config = dict(
    num_hidden_layers=10,
    hidden_size=256,
    experts_per_token=4,
    d_expert=48,
    d_shared_expert=0,
    hidden_act='clamped_swiglu',
    router_score='sigmoid',
    normalize_top_k=True,
    init_std_router=0.0236,
    lr_router=0.000932,
    norm='rmsnorm',
    norm_eps=1e-06,
)
Below are experts of layer 7 (counted from 0) of a mixture-of-experts language model. Rows are named router (the router's row for the expert), gate (a neuron's input weights, with its number), up (a neuron's input weights, with its number) and show model dimensions 0-255. Each number is 128 + 32 x the weight over its row's rms, rounded and kept within 0 to 255. Numbers have three digits each.
Before each expert's rows: "mostly gets" lists some tokens that are sent to it at least half of the time; "gets" lists some tokens that make up at least twice as much of what it gets as of all text. This comes from a sample of Wikipedia text that the model never trained on. Tokens count by the router's weight.

# expert 111
mostly gets: " JPL", " MPC", " 6–", " Loss", "–6,", " Clay"
gets: " |", ")", " ", " =", " W", " 6"
router:111187139149085116082123160169063193108133132147110098114103143124094133075077111094078121161123106179181111121054113176092139155115084161094112084121207145152180085135108172141137124137159159102138133070179184128113167154066137170094126126230132150111201123130135130171104129116144144101169143128161100124142112155164176066060083168091126146188111086169187158135133145139073152094071120095131095181142149111183132148146092117144162136119146198116108119135111156145089115173094086155104125086128060148126109146148171131152153122142118089088141133081157130149154162104068088169152118129088101093119089121078115102137081142186109139113094123124112131135179103098143123096129127108094123096140151148140176073134097165183158122169144111129074125121111101174149087145087130
gate2:142182109094179157092122152132075214107133120136152073097133163120107193077143147146118115099125053121161111134104056136116128157118099093145137119108153100174163179122114176134136168171158108117137102131042173145133104104128173090073124113097137118141176102058112128154074106105187099129163135122188161129127108169200131139101144150074130134114179120137145158151165141124143107129030125073154139148170103186080149143094116099126139154084185104162113128152126196112120118089114086102142116117139151115136116171180153129132121115123115149097198128134125138139137110097179124163168158149159128124207126167141121161136084155155086107147089107093157150114090134137133084150124216128096139091181163129133141090138122182154145084167152080086125133206119208181114141133130143
up2:177116164153114115167153189096175133102135109165118185144180072165096146176146147157174090106127164126162141084195138140129121131163143142090137177152065161097114092145152131073168136115161119106102111084204133058103179136111131132155129118116105178107108135188115086140132072136164134137135127154114087065157135107056054156131144123126214157138119121154080147099102157224126159132137112149131135047089142063167134101169116161158082074199084096114138146123140127074108131157162124141127112117111101118137122144110101136180115177124116101132033135125161170134152119115159114097081118100121161134123120022154115124147133122127147113095165116120151092095141125128147154113130069167166092125153071089113103161109161077111123149098114116185156148100152088157137151151133162
gate3:152076089184101106132101108115126138111049197155121126192118140130165118049152139132124124105145086182116167117139096135098069136181130159201103154130138138097068088135079105124157124151226133137090134143142125122123105115071121161118065103147114134180121079141145076108162124124124114143196123167114110119036064117131094154152164142122113168190124171157148114147117123198067100138136136077095094072130141145073138083136147085151195144143121124142143149101112110115150124166162110113110128146159090150109102101120133190140124128192168125100135124134163185127149163110113124111133128095129204113126116104086132053087106117130162154166081186115168118168138119122083111104128191077188148129169190139101149159119109128190149119136170088112149087161136107127075132136109123
up3:154117083183157101152081104099139117147096132106105220155150130111107133041132149125103155095221087135092132152162036131081111172140145140128123138150223097134056143074157094159131099147139113126137117163122122151122123115111110164174134133182142106164135096096156161159183112096150084072129176125140138106109061114144112154138095135154104137199130144166107125149110183114053109168121130112080092099136115118101105079113146094118115155111084174176159163090136114123122126143133161112066108087193133155136141140172140170131099136162177067081116131170168156172162099087112106119149147176109183144128158109111115080161132157118120148178107173177133126136127116067107208117153115082119142132177166112102098166097076121134149121132164090143161067120104121154136136075098158
gate4:121097133106125087136131128115105127149181155092187176161113151177136127149073114098147106159088140106093175149164144192160133149115123139190125115080108150150161117117136196155116129137152129147079129117153159137105153255133140155104074109114156130148101117171169131151133129069118058092152129156077158113119098074122121141107152157118142145172136119153160136106129145073155145147093153163158121114090150108149105151122056160117149154127066135118136130165145120147113113175169094085103075105174146076176105087143171161107078121103144097129119107104123071116146166174133112121142213099115095149135123107189155134170087103059086158098138163083138053109160137143087166138153100116077176146160150136110128095025032152123176082126132148123142132127110093103138125160117095
up4:135096137130116095098146099097147127157179140148199155201091100172134094116103102134109145194121126125093132175113185168172161100145151076181126147062105133144123114150112218155128104110166158078105162145134189142146110198131156112137113126152114091153124107141163119131137174060081063129157126095088178120143091085106129130127118099092108141192138129203105131130102172070113133114083131138114152143120126068114128197135099141111162172121089154148133159169177138145121112154130101101109074089176131051128106085135173152140110121105155098143168108122108100147132168153163095164161239152101140152151130129174162097138118119080098117120115140124161115075216148130085125153124162106088152180142127117112132077093108162129151088098134096133124141175090089098076098189077101

# expert 93
mostly gets: "°N", ".7", ".4", ".8", ".0", " 0.0"
gets: ".4", ".7", ".8", ".9", ".3", ".6"
router:137134116134118151148136172145136179076088155135089132100207156120156131157085068180156090103119093112188130109120159117094093144142148135084114152132116131141114121161170156121121176087103176094197127109151188117100153123112134087109106148122153153125205196129185106184092124177105131119115102084135146135118191123160131112068119137142110157147125128142120128155076102112144097137102166144132062159117142131157119115112157087191123173169081146088168094143098135156108161160135133116120114126131062107162154126184092157086141184122138103123151158096142119123112167118116097177159149083176173169145137167120080116121064099148164132112114120112172129166157127170150068130062105169102167200118206128119171049136081106134141143144102130172076134120115059168092144085112027
gate1:134068083154121127146108067170099104077081118121122128066112140167175183123111103189130097136097107093119157179122135108109092174192099162157107083129085139089188093138157104119175137125112100184157172104119141077109135094144111127112080123079103109123171102103196141141126146170100110111160115164115169121113147152088103088082109175125119127093100129135122218110106101130116103133161160127112099121176160137112142068082120091163087127069204181136131099153135076109086134150095147097107077144106110161117129122154095154158128104045065041089101080102169144076147103153164126138119115181183200129167101060162102141172112129118156118140155188127137143156109097131173111153139107110114134184106118079138114160162109128089116150168141082132141136089165103158139083107139085
up1:147188105106182158098109137157126131154150140104107194127078147093093091137132100122130156144137140065047096057142051119192144141171122087065136089120126113166119187148150128114161127099108136094144107161145078150160158103082106149181137112111118144164118130138085167086133124128154184090147110110111078099122100165121128133148101125159133106145144124079107121104177177143089103164123091133146079124090128075130118121185057135117186188093113103110161172069185118187154121122100094196118133088147144101129142085142126151113135137144108149112126122082155130159095110143114106153131178088067102098129124013095153128142138185155108141141098045154154113118123094127119168143190094196143139070138171161113122170108157130119138161147162149151189173150067105088118149110098116
gate2:149137134145066091120169118167160163069079150083083141126121159120119097146187121115127088144094096135094092117105183162105109144103098192135116133187145100107156123154144107123143102086127180134113160138146145130072137062118133118142175171109089114179149103118122104139088153123104131154128097127068162128128152134171086066122089083136149143098155140108113052166169101223147111116137146143162132099127113134117129086132134098073141193162150109103111158095114106143101070124096138106104178117154133132196092075156115188134084131174155110134076103135139099145119135127101177183160189119111184134131089176117117096155065103130085150116096169070105234190152160083179113163194090149147167129125143199137142150119152108138116120119068144146139117169165136086160115085177122
up2:142156131188100185134126067142131160058139143100107101088125151158150111148210126114162098117170139103112093118122100148153153113144153174075157113101087072084155114115182100138113132111075123179079125150197127180151103141093158169175173111126109159155121120125154123104145084130099141193112163112114107141132150115189088079161055089143096142120158130109114103153166091187143074132124184113166122133141102155101136082145133134083120154124163107126125113111099169160120126140135122123083135084168097111186088099105088170111176122130133121158164180119185191125098104103127131111120163105092177140099144103162160077110071117105094161145074116134137151139098128085154107162168091173123161067159148114070121125092065063089114111150080145109140102073139125108148150088186014
gate3:127156094133122175121115174147149151121096092141069144147158113155133118101097082140132111185108130161114096149123093120149104154105186068171086145113141124116095118159087124147091147117177139094135154108168155086141183154106102106082126116121114151214101159113155147154077110144177083106117096151129115203114139092137177146152160120135183193088119084111164151154168144058141123146070135118140155131136129057102151152140111139217129171147164137121162108165154140079203133116181082147062144105135087130121062100194116198142075165139148086153176131106120131228070097130134117175135128111090192134149100139108056106116173104064121128076115169093139167155092162145150140097101141110134121158142139142136046120096167114160126089164129108102131154118144146146140131109097121
up3:113174153140126196115139112156153108099060118149136169127188142121150155081096075161137098185122107147172091120151129072105109176149104120165083131095110081136091149161043125173113185123131128141128158118158162150084144154142091097103167120118130127160101113140140141143078117132196111163141094131167099140141136121143155158119144137167201213156102091147189111173154081120136114146138145079152159105108123024122184153165178104199156156141169121122144149168094154123187122112166084104095139121136056113132123096201142150088136128151104095112159181097101115179061142154144165189156081110112174160150114141134069129131168142089138153140135151157182169129158127127141181134107129117113103157127115132079076090063157107099164090179187140110164114118139116141124152161152100

# expert 63
mostly gets: " £", "′", " 4:", " 3:", "′0", " 53"
gets: "1", "2", "7", "3", "5", "9"
router:142148131150130114154111116081120156101129123211125157110094090114105116139164079186141061157170117174137204084096085119113111125143176077110109132108135092104121134103160201131136158130070152097137142109197162137107186139146112091156171061158122159112237163127177116172115125090119153104127104112083145157140178122149127098100104117116102134129158079167113167124139118126104150153077134125088101154137112082131133136179101156177141158117122155124206145168173179164066119120200095091131115125124103121121128145131092164130139141107108132108152181078199184153100131096139097178112150131139145123107095113139145098169041096132092114143089142153111102104104139117091145109130136147117193102133165068131130025107124135122099145185137073137048113078115115183106126151148105
gate1:094114108134154155143102156114122131136145102109128161133068160110120111156136094159111109156097102165140175159096088125126177198099091123137158149137108182217132141131158123146125070076137155070155106157119143097146065174130096170115176128100164139187118127109152162149124083084148115139094125127071122128086189136178130056129130099112158092061173162120112143074088087108102080121105123132138131146147141106125135137127141167203144132141135166114086120075113172129135115118137068190139159129087144081076133066176114146093102101137067077153135124088182156153089084093108152103147178163139118106114164162116124111160157085125094137170097080124091111079132113128179191089069042170132131143138074092126142063155129066166137152152094102152144162124181111149187148138109171
up1:107117170088197136194130155120094125134133109099107145110090116131124108092112118154172097106086123196081099134152108112145117128186116128143102139147134120150133124159157136165133070082171138111136120142091130109082056157135126180123200143123152135176122115142127139124098073089140153161119152122107117154149180195181106085189065068130144073076162102136160163099111079100099088132108078073115095129136071099144167150147129161142113149111075104088088120137172142122109136107132096159140140148077121106126121100153152168116137054065087143132162087097129187132119110125146183126130153206093208087123115120118199150229116070122125139139106095131079119090141101139168140112157092169129161105188103121117186075167144074151132154119138081202157136122165146158136147160123105
gate2:130138169154103137097111115113084070089115084153149141120068121152135124045089130140087131164114100156159226079102067165113140079144117095116192164093147117159148092107131128135082153110102148060067148086110167123146099105147135108159148144110167101113052090164168127135149105084150118104119087117052144129111087045149159160128080118194182142141088149098150111117100143150164172083149148121157104191146103144167111121128150165120151104116153146126151147082198173111136116111118103114149153097099117143125047159151137179119127131040120135136157106163156183135146127109096167196097133044081136120113095115150145133127182083118104165101178150126106152163156115113111155066117160092128144158176103136082100111104152179121150094088115138128134128118171112158101162112133184
up2:116160127166073144067157128105080120097084105169165122086089114131111115104082114177081103152121081141142192111136039127106187094121118093133174135081155085144103125074150167139100140130094136063081158117130170180099081091167121114152115185083153114121086046176175127158115104077134162124098110102088116111123112096192130136076123160193141146159114128113160099119077104165160186112094165134151097191135114105160109169165158167155142132091141102116167154060190155148138104112123114100126158081101119136114107154170140172094145108078112176076156110107151184128120154120139142177124124048079106085118097152154142121134154115101104160095157151146113123183122141110102154075117145148119154101176104129118086081163153159082105117064121075146116118100129093157113166108108194
gate3:124088093116144117186029137110148117170134119144109147087125074125149090132131104188135075118132155141137150140148094104077128080114145088131125143130146092101149157092143115130165146161106128097078158168135121112085168082171055144105156079170101059131162105126159096138130122115132125147094086153092135100127167117135082125142079132109129113128085123060081120230063100198084098140105123074084107132106160106163169144158126187108162163138161118171138156095183172125212123119147097136116149091172110117074115097128099117152129124147168179130132178151123091152134169050101142157113068158090085091150129128148131117160087066155112128119175111184132082078069102169119122093083164160159080102132125106178150096117101107142135191102157141099145108114170095151155122092101133
up3:164123052177152135117090141111147149146146062123089175116112081143115119099127125152132122071060134144118107090137105120077165116098141171130113126176117124133188112125123156118102121137099143141076119109129121135117172127166105186118091108115138158088162101166188132143157097075120142129097074107117107155185144110151090122127091128084137176084148091107089114179079113196108136142091105086150076108082130102169148114125134139101118164119126067155164191045131183152147124135220070163094144071118112136132056095086123132144179145112132155157203116163109106164157210078087175143106094113134134138174046150146184107172107143148121171083138131142160107131096151176099119113123160109139125105111148185126098125132136118167074139043124119081131084093131127163132099136106172

# expert 112
mostly gets: "°N", "–1;", " Ret;", "–0;", " —;", "–2;"
gets: " |", ";", "°N", " +", " 0;", " —;"
router:138131152152107185128109124132125159109085143141126141162140129127078150177116085140105098071087092136200155144119109133153129178183109102152102117124084171070176133179130144132107129105083135106156105118179195144110116149095119119132105158103106132108233152141153069165158153109132115112167118153113072177134106151152057131084147179093152167192137034216127112097145139122108099123102132092148136168100152168164113140097089132179202163110133148102169117133138132092076114130149115098080165113130129069160128117140120199122152179149113107105179159125166169113095196145063067139160144100152159126114072122122045158111114155095174141099112075116097106192133124160144132110154123099086155170088129117124152081115109152149135115186134167125130130152150069125119085146172117
gate1:145107140121152107097092119120063140149115165131141079127089163126115097087107036124098127162133126133146121211135137156172112132121126097134089172120141148156174140145112171157129116155185099158185111126188141107119123130161134102142141125177128127106149191080126122154143150110102106134096100093132086146122108111155109151139161102170160145189098125142180149130180150070087122114114116133122153233140160144146130076181130174175150130092119062163082079150129123129087167089137085099137129127107074142103150163100197142112128048127134180163113118111140127106095146149111114123116066137131150052132121178096169078058103148136145154084120094189115073141139101158150054093123162105097091127027164147117160131092133188141151108176182180168092112108175105105148130122125097
up1:165136131069149109117094086133080171139114185136164074142083152137087095105116071094108117145128092144159112148125128181158104142142121105131098157138118150162161138139110151124132120208147099158163129139156117090130093144164149115148131139150127123119155178086158110149174171122073108125113111128139081135141109152154096129111159103168171155193129117163178158128173134085119128130110121090127177236117141131159142105187131178161141189077089070144116108195129099146085136131129075109146131134145101124099145163122171130096169093135119126164136121139130135159070188142111098112112093174136149096176136169087158101081103149166164167118100082147114063105109040173127069072093181109077073109085181149168196119148163175140144098151196187180116140135178120127150174094137098
gate2:160162149157025107144129157161183118194150127137232111081152140070159090167147114148119123149179125102150115167145127157169134122129109121117094084133080164107166187077118134094115156072148102104130130133146153175147201181094111120185120125133102184150099132144161124129173188130174098138116128120120110154162136077167114109158110165079119115131152114153120129096173095138157098094095133173154174126088143084168121120165088129192205174176076111131095165084133177123091116170176137179067116094084193111125166162109125120101089127133093113133125132117123112115126168135125145117133158169115131108103099165149092175177082140131111158168068114127126074116083116090183143111139159080118126085092158117105083139123095150157123107120174167138132122104145129045107093167149074
up2:137137182118102098139116210135143134086131149066144164082163133085211103186141101150109098156159086078165120164109076146160158130151126149092080122170128161108122168133119141146143162065146146082114126142109136147130150145128142115091074122122161189138137128172119130154164125106153131139109137120123140114126092063176159154130102175147113156129068144153124074179135102164169138083118149177090115099049148085154087077097153124177189164155129143119151177063144113099141136110137140088070132114090192131114166158089089141105091106132097147152108100138139103063099186153102157142171112166121129109131161145161101175179062105113084140165084141119100153129070073089199193132164173106104178140103115155126076152169120214150096102123106151158136135149102082092120138152141110
gate3:153140112145097084149126100106151144125114138133140179121165198114098180132127127183126101094119116133085117144156105164071120077129132086091087115174123120124141150170131129118142126127106166055124062155093143101070103086146131079056074200110199131106130083058167116132169146158128158105186130094165141128160122085137095134167153138115157097168136088202114049168109144122103123147095135118132064086146123130172074149186159124152156153157076113077129157174157158105091120087094146134165137070103165190105157106134112100153161154145131157142070148139156085084119145142120132158131121153109130075122155106090054136134152158121145102164091164149157235100129133103166170151131143130133146144089176065106073121163131127149149153136174129112138154139111111110065198101153127
up3:194127100113160092105088102134151133088130138076151094130097146102194140117093108120135121108109139105115141075121143150130136103141209107150089076158200119165106168132149184144090130116166134061124098061144198082078081155124178123126092124112095110140151121085119125111149107147149143120122195122114106157156202073088145162168114138161144068153103105192174083173128125083138135127093099143165096103126094120143100126139133121174110160137102171096125130139142103085155152137097126139160113115165119144095079143133142122120125160102147081135152081081171154103096176143084064149109163151098096167137181147085082119106066141135095152122120130159119192163098082069091168156175112128113151138185138112178118111158204199101135102119184119115103194137055104093098191107120154

# expert 13
mostly gets: " (", " (2", " (5", " (18", " (3", " (s"
gets: " (", " (1", " (2", "(", " (C", " (201"
router:127154134148208147118176100090125153118108124140140152104095176136132099147101108125160141180138119207220107111089104129117120175121104160095125114109135138075153102170139183112180112102073066155124124128150153099120152140106145103134096190180094167121169141128177044187079136140164115146153124166104153173166109168128104113130089171194094152123138102124140222128110114133131093155140101107106128091080113153164096099133108087129115142115136195113188145098119177105070138147133140168096187148195136060129165126174167111127170123099149112121132128092158133163101152144066131158091152118122074176131131125056077155140093093074107094121066063138169189127114069122155133084140106132102104108111118093125135165110145155190098144107113149095153131097151132154061117139096125
gate1:121072092100174089151093113119183164156161110116114094113138134181104117096178134082144158192115127209118138131139098129117152142105127186173233071181074158160127153125126135109137084160106102121124104067143102139104119092083192081139090151158107123115144173114093098173077100115105083070166095101150181125094169126064105106138149182120132147138134203182137100173082127159129100137158151067104108131143081169132112121150152149170160148084108111121152167128128127149132171104149105081140143178121167136094116149137175096130173122111120121155115043157123102112158189105064140101140095119134107132118153147083109129072098148144126100157096134139113101173094122148140088106127087158169091160089163201165123191184138071169118158148098120127158094110111166083164155101136113
up1:127136129078105134136137122065160116178125115126097138065119112133099159129116120065151161099061123135178107155160127142175150097139141161115153119118109153158143178129161147125092128144065175095124084161162117108120153081122130150144108113116144142119063149056092127127113129077091119045163142112123114136161155155105129150147101189146146125138110164193157064170149111205115034134117130131107163089102127141136107095139093107129118175119131143101186161182123136184130179144210133162076140148171108119099134077085104106142098099119115166133091124113152120128086120093124133098174148107131169074107136120128169145145095112119209112007053088173158159098093153094161112117163114131111144190189157118121116141092127087152142150161177074106152100094139136116059110088119117
gate2:182118112121108099136136054089136043112160150119098123071113165150180175133101162093154121200090102082093161058117137167081134114179131121113106158044154118134135135124152105164109139159102112075095111056139148094098052162084099167149184153128160107114131119105135101086070075084118128099202104138108129083194154122117139111126140114120132091167103115099149139129167115130064086134075096114111129146101073061154151091170174130149142156088126104106140118117144088139190136115109139071255166092154124160144124111125108147115111171081159160070098154146156118107135131111139148157165072115101125087184150152153143113117120163119163105117166115150107117146139142126118165104125101104117141132135140075091152103100163141110152156074198186096110138131117136155109179139104135
up2:175128121073093130129144107065117090118130141137082098124099197177178109150075121118128130243139112163123114096113127124086137167103132139071138130158161136150160160042124112125082147179088089135099128080172180080091088157114172124164128157154120121146149135106101090176092071111083117069188066155116236100135163148104101039152134149145124155130114164055116141115124126104084133148147132155120132141163115111101130113184147167110059130101142139100174173155168117134156112126145138154172146131142134136134122098167062076125129140081146122138097159146149126092093150182137136134132112069101102117170134153123137145110113111089171102138111068074107103129116139134109160104141102162077147142097173121162166145125147149142107177082189181104134144069138095173119133154100189
gate3:114088213158126106144124101116147165137098222077098118136126189126140126132154147096121141154130147141129144154137147161116095174150106141161102121155170107129153134149143115092092113179127089124140179126136068158179188138138169088062068143134138133108146192093138074135098151088141127139145140133168102171099125130130107181093053084118117133093116127099160137146172171148125131143126073137167149125122125143145045113089172089150105096116101160164131146149136146093125117121088051080106113088094112157093133113084141144138169135111120090112122120105088059100160157135034107194143139194102079142109089105145134144076115128105147093131076100072131079186108138163130134083138171187191116149119135175147106184147089150086130110143154178110138182176093109175077178127087108
up3:121099134092114107073111144114177170121101132141082099132090149092085088133094141155191184123077161168134118207145149161135139171123083125176075120121158154108098117163073144146141079180088111135120161162135151117161108069178110115093075138107146153096149126151121140156209201101156142225134148166137121131147091161137126145139140137147089133109200062093134063114103116148113188099146131101064085140113202177121168137104147152122102128168091131166085178173151139120148160097118121166083152130136149074147181112128145068172188152155124118156120114049142114110131118164148111114134131130114064152151115134085100142126147123129091115154104126162119135184132122077174109161094145077082111148088202135169151160139160109100080124114069106053122115122129114111128130127127077

# expert 81
mostly gets: " McC", " Zh", " Sch", " K", " Kh", " Ts"
gets: " K", " S", " B", " C", " H", " P"
router:138120102076117134134111163124123169077090141193082122122180145108126153108139113126147100154092068123189201089125155176096160179196214116124099197089144137102146115110178160174100191119071125120176108097131144165105129160163178086120102131150103158108178157110135107156132198124165097145139105119131110162143134106183147105074107097092133161143188118104151108064102161146115124100059083064127152146126118138138140180135113112125169128100117126077231096127104154153116122173147123121053124135126125076143090156143099141175158120112123150089151135116149166142154117112134085174123132146110155105153138132099104182128092071149170112114075100115150131100212087100146153083117125100120196137128173115096169066123143144176145097165137166079100121076139084123143097122126093
gate0:113122173105153162158166180137142122108125143162125093148146085140135081151169137136126137110151074165149134152117156167116120140181213127151084176098160058177170144120189116096179109127035093115145108132138145163182119104102136150126148158123118139063154145174115118140124106139160114131161115141120104153133117063196184114105128142091140154200233135127150100062166136133150130078102145163126134117157140132185136113170082075165124122129109126173140103076057165147119158138146063138076102144099117142199123091126070133117163088079101128136116207141169134163168143108181088152149188086114157107150141132088167096093132169103177175134078142107119079105123141152127124130106090143180160162118107176164108126125123060168083140078130108104102107146151123156168136112145112
up0:138150141110121112078170108100082073081138096118100148139130138154164158143097132079119057160114193107090136130126099092087123111135069145073184094114091153095108115163123139093124146138166192113108162114178098105127138152142136156127098126066115087162077121092148151119151165126108111159135111190131159090103128161076123146067182131142141101108043082131155148202098108139163142183138114103173099149084155104127134151092132136120115097090133082122163111164162070109145105115120130111127165050160145127086117124130200173100147136169086161128189091115134106117113116181107186178092128151083145136078103100199055190101072097182050116142123145130150153172119127107129075112128144131085094098136175146124141148121112184084166081133101162141132166111094098094102113086123173
gate1:107141113118098108135110159164091156157149183139108097156144137089153116131096100091111130135117161130107067149109140176155099151168109170163081108150138122104104153110180174124167063088142171066152141120090149143071149096131114127128102154083136119149182158161152094152077127144124149078105097125163133183170107150155141096113133178064121162131130172093084123142132148141149103158182128157116104235118108131154158132091108094165130168088114141156182124158123162169121042124114139129105171138173117102137136089074105165131197111165105090154165083091201150209120183176114133146079140138111138190104104137082114128156118150131166159109092155158147116107146137152131054152114168088117167129158165086212128150175141102136146144136171086094169179119167087134071108073086144
up1:164135112139135131108133165174127184168128153131154106112155118051103139096142124113119137153105119141111087119107135160146134181203146162180154161173166155070124138063125138136156087175135143103134128121092063157080118094184166100154093183117087130134189156140080115120062132158110139087106107086138122170146105159113132121111103179089128163148151203124097087106127146204139125121152111202115190202140106158120127174124099148098104118105123119127174141136095113142147062136079111113140134117162163095128117139063120112166220122113128074128119135104118155165145169109120135154080125109112110166156121162100107121146152131129147146123083084092169122056180095167114057167143231061142153120137154059148187135167170149166157116131157127115107129125193085156127126143096145
gate2:147159156117158133086122147118128097117085150137098114166116139124145082099174154120118090208111095147142142128106089173092133166110103084158107138179150112125121129122178083167118132166115079081154146120115061096160125171155132068165089115144123118127154141132139153110109159137164166147105099121139145153075096119187191159111125097114168161122148158107139059147091156186103093190133138145105155088035127152125121081097108113111129127066125113084183131123134086068115101161195144147113145089109074042098082092136153128062105109136147129067157138183145152128156118099146163139110168148089116091153153070122105150106210086124122119090128144105141124164191093141127077167138111083137201115091187130099134134095160094138128072171106126167077078136152110200132170163095114
up2:160131126135091126121104147209173127146177137176149177100143118154138127176166143164141100135113076184129131117071141124135190069102132125145149137162104174139077170101066128171110139126121127074129135102073119143152116135169174048119115105157123133144176185129137170141152113176114027117090125081101208138128117158154138116159085137160162111105156114095148138160113150178180121119122115161191163109134109150104140138125090069102116161118142170119113147145114092035124162109122106162149108107102090066121111154123155144125171148118132064081153165092090139153076154136075152076093099125083127149136116107126090151156154090160122108129120101143110116120128109086094124174132170069115157110081093171098095133130145136121185070100168163221130152156134185194124105197140123

# expert 117
mostly gets: "-d", " \"A", " \"D", "==D", " red", " \"S"
gets: "D", "R", " The", "S", "B", "M"
router:120117147121159108174110122115143116095121107094129131120144129132144143132095047108165113134120154118193112075096115132094108139155157110082134144100187109128169103105170142137089159136060102113129102122121137147110131159100148109139157168221139126153185177090143148174127140100151122201145073125150075161113102156189169133138120149174134200130163050115146130105160107146120168151118115153150132136051124189214126073183062105187171138092122171106136113104145166141133165134131064143126112162161091124136124106128153151095118137087153199067114141081165142115185120131072066169094115136139120179105137096138150158173107091064165113105148086105183164170189140118115109117116142075105170123145143151111135119080194101076089158150117126117060101081125088153120117157124145
gate0:049159126131118140144131126085183134158130065116180186154157113101116113085079080123164087200127081106192101144123078148159098081105077146129160150140107094115151118151090123144122182109105137108117052119154154156089119114110148137119094089187095086116167086139120167135166125090133151165152125154130112100136128101088140138134195131093102109109137081122106144128140055169146121126122154115110086142078096121136093054134142097135146134152096146144120203137083169155098136097100134115102135152159099128187135109161136107090092117152141161093181151106153155151119172084110107124137139141120053067060131093154107197126164190096140105121091115126072100198148108107061111167143159145109138167130145184156124158151088095196078149173140129172079098101106127141049150170133096
up0:091123144133142131098164165102144120106179098082123138117096173141118188073133152150154129155110102116194196093094067127153030141191151200170154120193151132104169099143096081144117125171119095092077112113181117156136154163117135101107105081166132078119136152156101140145164077083126104109120078112099098105131139141097146140124156120110077128138159091174113199128141080147128150115109132133116088122102024132124154052114104129079170119124078146113129168092077154128128121127137167125091105137156196107154059102128107137091104106188098119133127077153163151100102088099128124117111144071131074091118134098133154190135103157114136185166102078089100106170128110138099113152139122139102154213114195128141112113128120131155066127092115119159105120132146114161155216143164087
gate1:103106132140131105141143124113144155093168090066126068115108132132084159118095109107149143143088110158179080070159101139069098103140133143104136100079111053111110143137164157172135150100091114139159130118096173110156143174094167140111151140177166110124141193116068031124137115066121114159107150135151097155120133170130049100140106128098101145086132136097160121136138128115093123096136148228119153117096111142128123112150111112099207100094163173162149070128141116183109109155147088084120205157116071099147088123146087138114072089144179169083155190123174152131186085149136125126064121115103112095151121117091151160139086066060124138101138047149129155100164115074168112164124092088120129128153136121093115125118195164151132095124122165132141120115118145056067120181110086
up1:125107079135160175139144108119150170098157152143116135147118184086118135136173137096123095140112091137076102159105091169155125141091165128127118144112172144114145147128107126091176079138160157142103094196177102157105139093102162157108173111124123131102107072162103153093095132224160177050119120198192175167142205121156141107082115148082169105122101178158143130149118046066130108128157155073098115122119158092070107108107146110139067202088131097112113175140131079119093170113098179106119169073141100089134114122152112159173147106178142080128169138113157170111132143155119142139145152128172111154133114108174177141154156143181081192173166101134115119060112125138111113095133098097116175132118112076155126131104102103117174092136129098132107134107193204167138206130145111
gate2:125185101132112141188171116142173173099182122137147128161163130081143087161109061091172166079130092116115190121116137116160098072119140120159122114044175195140135136145106202116163071100086146168074115160149134161133140150121160121169117104109124154129232172143142139124146084113152164104117124107126177158184094117133138171125129130194131132175149132112098170134136074136126162220085143118165143136068133129163130105120120110160089118150133139151152102137114138207161101192074112116129114120116121179158149088155187165119127115120105150187168154090092121139113173134090125119129069171157120181100103180082110099145128137071136194127146103072152128118109073159111145157132165118116161106149199074173135124080137084125162173140133121109088129110153141102113171150163128
up2:154132180098124113121123142147119150138170119099187112110132220072122095114107076085129195099077144121117166116145134215181113138078146119148165139088155169138115095150138191108110112140133088147122127152148147187143116155103187152129124135152163183194182163131173147152153070096125117079132154142149108174119104116116127115134172161161118182178159123146086138100216134103134170109133133150132188125125113183142132108115035118132134115140066138095161121171141135150133060103117126186130119141156137123161162118159112110152146126131137131161158153089141157189119134202110060095111120063140140127118104109130090075128074112167105133088113151098203105108111077094132037188107155069056174127111101103175155117104143121133153118133136129163084087118128121101152123136138167